python train.py --num_hidden_layers=14 --hidden_size=384 --n_experts=32 --experts_per_token=2 --d_expert=96 --d_shared_expert=256 --hidden_act="relu" --moe_layers=[1, 2, 3, 4, 5, 6, 7, 8, 9, 10, 11, 12, 13] --n_empty_slots=4 --router_score="sigmoid" --normalize_top_k=true --routed_scale=1.0 --balance_loss=0.0159 --balance_bias=false --shared_expert_gate=true --init_std_router=0.0255 --lr_router=0.00252 --num_attention_heads=12 --num_key_value_heads=12 --head_dim=32 --vocab_size=22914 --norm="rmsnorm" --norm_place="pre" --norm_eps=1e-05 --positions="rope" --rope_theta=78100.0 --rope_fraction=1.0 --qk_norm=false --attn_scale=0.177 --tie_word_embeddings=true --parallel_block=false --init="normal" --init_std_qkv=0.0228 --init_std_o=0.0 --init_std_up=0.0228 --init_std_down=0.0 --optimizer="muon" --learning_rate=0.00164 --lr_mult_down=1.5 --beta1=0.95 --lr_head=0.00936 --max_grad_norm=1.0 --warmup_steps=200 --schedule="wsd" --decay_fraction=0.744 --decay_shape="pow" --final_lr_fraction=0.1 --batch_tokens=131072 --max_seq_len=1024 --doc_mask=true --train_tokens=389400000 --max_steps=2971 --dataset="wikipedia_en"
Below are experts of layer 3 (counted from 0) of a mixture-of-experts language model. Rows are named router (the router's row for the expert), down (a neuron's output weights, with its number) and show model dimensions 0-191. Each number is 128 + 32 x the weight over its row's rms, rounded and kept within 0 to 255. Numbers have three digits each.
After each expert's rows: a language model's description of what the expert responds to. This comes from a sample of Wikipedia text that the model never trained on.

# expert 26
router:123119151104095177110149099107129088114098139148149123105162106151059129160176164126127155148193170218124141106145047130167173097184118133146103085122118132099117159198169099155064146155120125121123177146106101145124120133144129194118083146132100097133077170141136104086143138151143164108107077122128097114121106049136110141150124108117099123152082071148140136175125135137113138101060138174117077102139195109141166090149127077102089193070095115133126134130117134098077151123117149115097166122056071149123093119134147091124152115156177089103184094123175142102141082070122143036
down0:143081033182181130104062155079097126088131153105141085212119171111177094124092188126090165103120103145062098133131130099127071119139082137102143128140110149164114177150109105215134096161173080133107168155078075111149088126131172134122119155125125127114122087146145147159124158080135115172139087108093078160077136103129254199129066114133118110129119080101095112138128131063134103153159100130125133159102203089201151181084112099130152117136138155142163144135119142191156123112119077130133140136131126184074101103111148124137111138118140040194138137114060150071163145090137146144
Description: Countries, places, team codes

# expert 21
router:128085127085148115140058082108130116164119129089170158134141108158118074186096110132180128125154172141095092151136122100101127126134030172165100159125112076198155129180135162173124181103104147128114143110191166171102103105095114147134092059137165116137125125124081111113154220143123160106132140128106119079138069065142155054158114130096117146075116120015143131101117100115127102120148121136144094116136139192110142123156140130173117114144130211137089051130152157181063096121180137107097151186160127081120056121145155120162135150131152102156101137167161109112145124126099127094
down3:138151075131111163150203109084176123083095147150077115107055117097127097131163119144120068108137160150072199167123197115141148143166095126090113153147138071156125168121054115117182067183076098137054098164097174134128129167127152076097100143188103133138151152128128191165082101062100155102104095131162122123126130143118108126132085128100087102116167174149165094081115127121077122101109186106087168134095162109149193162072112137118158206124166081108182128119149114144099138167117120110161149123157186079113079159152120144117139134159109113100120174185137123178189105073093138093
Description: Digit one in numbers

# expert 14
router:137121172132115148058082089109107095139121194106140134175187127117116100085110214127138154083091156135070156091113093133155125125134167170119127158083122065176105154149204140175149223099137137116118139115134133189147119139102101120157113159165084116090129169113095141122129151167143164115200134106129141086148038118152116163151178125118088134128144140145134112132105109136137121123156143180151085146150147227139160091145128127103140164128125096148128114206150164181108146072149101113130108115112075097065083091143166121190136114147128124215090150155128193077157133091113091080
down3:095099142147156162148100174093133144116134168049146107072089139176179056181082132142149116046079129206088159163094129134110170182092135134183165153113059132082148141129127099067117104125166111105153117122136092168079128121087098174166174126195117118159096166166167137118084000176079124066150109135131154168165100103164149096145121128150155129151208101124135133177024139136090126085127124142158144123096107152149145074043149141130106183123133168172118130031141108129123210102114128119111135114180128147120158151133151141115161144147143155087082095148080097089105136178145166127
Description: Digits 1–3, capital fragments

# expert 30
router:077136165089163152109111124133106118157094144107133124168173102148147058134185176118177039112162171131066082143102139189122136111143057120077119107129134122152159178112139098086110114113152148108090140106106173088113107114103131123104104174113155121109156169142167093149093143185133209069122104200162144100118058106096162058095148098124099133148086157080127128161064086087142132150102147089111115164158165117121088085140164126126138174148129205142164111126145071166088089091161109109129122150117129125124113158167137108137073103147194117155127110137137117098151117140122130074
down0:138161108115092125103140163135121173152135083098127115125156169138107060149155130114180130107158113184128172172157130129133170172138130128149131127164085136174155138101100133095121123186141156112103155105095107143177103169109094153127195119137101178110203122130117114132135097136132110186108178153087126133114177150087205150173105114110080102111149170234098125063141174106133116184176165081162173144140066095143108107164139089120134136167192082164143180167128130091119136182070131100119108167195177100176162136147115128114124160112151099137060090109169104141113075113127132142
Description: Sentence-initial names, pronouns

# expert 0
router:120107109130054088124106082072144119136060119153165163172154100086120121123096191101134082101153135154087127082097063134156128146163091148151100116140169145146107147109143090158151167118155062111101146128146124200153099139093153133083156135111151114114046141045139114148132132140157146083110155134110132107120044119122124087100179117157061185118129203110136153150124118159097122126128151133090088157194150132126122097132152126136175160152097165116150106206130136177141022094135124063089151133107163149068112124149094106183146078162155153144142132159154142067134147110088150110
down0:104125116156138142100026095162109109117098040107119094102094080173119107109170148206189086062128089091121139140161184131100115144092122167126151131080105127143115150123177144117134176143137140104115120099154125107155105106141151105114147183119162140125147107103142163119168108135116087168104110138142117105101081132095172132121099084180153132103155143158156130149115114054170136127088131094155124132163126131122136119129189128130142135145180124138115138097142144124104150201099107163133135145156159099167123072094086171137103173186207104132124096160145081122096131107067139166
Description: Topic and field nouns

# expert 9
router:099181173137106148045152155161105105120110158087175141170160100167042081145151129159177085114111140105104132075103129114083142116118112143126096103186108116102101163160173192158085133094147113111110175118184188102131150118067093144143146187112125102089069168148094138091079159177166142149196160105116135112115095106070076141140102127106111185080121146091047182116108113145082168119040044116147078144136161100173137124124154119159139145145140136110211112154155132169097079081168104069098125156133116086083059139144079114131101129182150143123139145129120075117120116111094050102
down3:135174108166158199134086112095120113104152095118133112150183134135146125158195137113181134157201136068080163115129120136184156111147096089152143156110140127133100108091131142124065077099105118059087129071085075147068128113167130189088112094125104093157099101095161118144158081147089145133156103109117130123113158111145095140134140139128159130157132086169166107099104122143142107097132107127113093158048142178069155164139118142172143126124144144145170148243128118156128135161091142097150140177136069138184090108137164097103058115178100186102073203135130086164108156134139126097
Description: Year digit nine, word onsets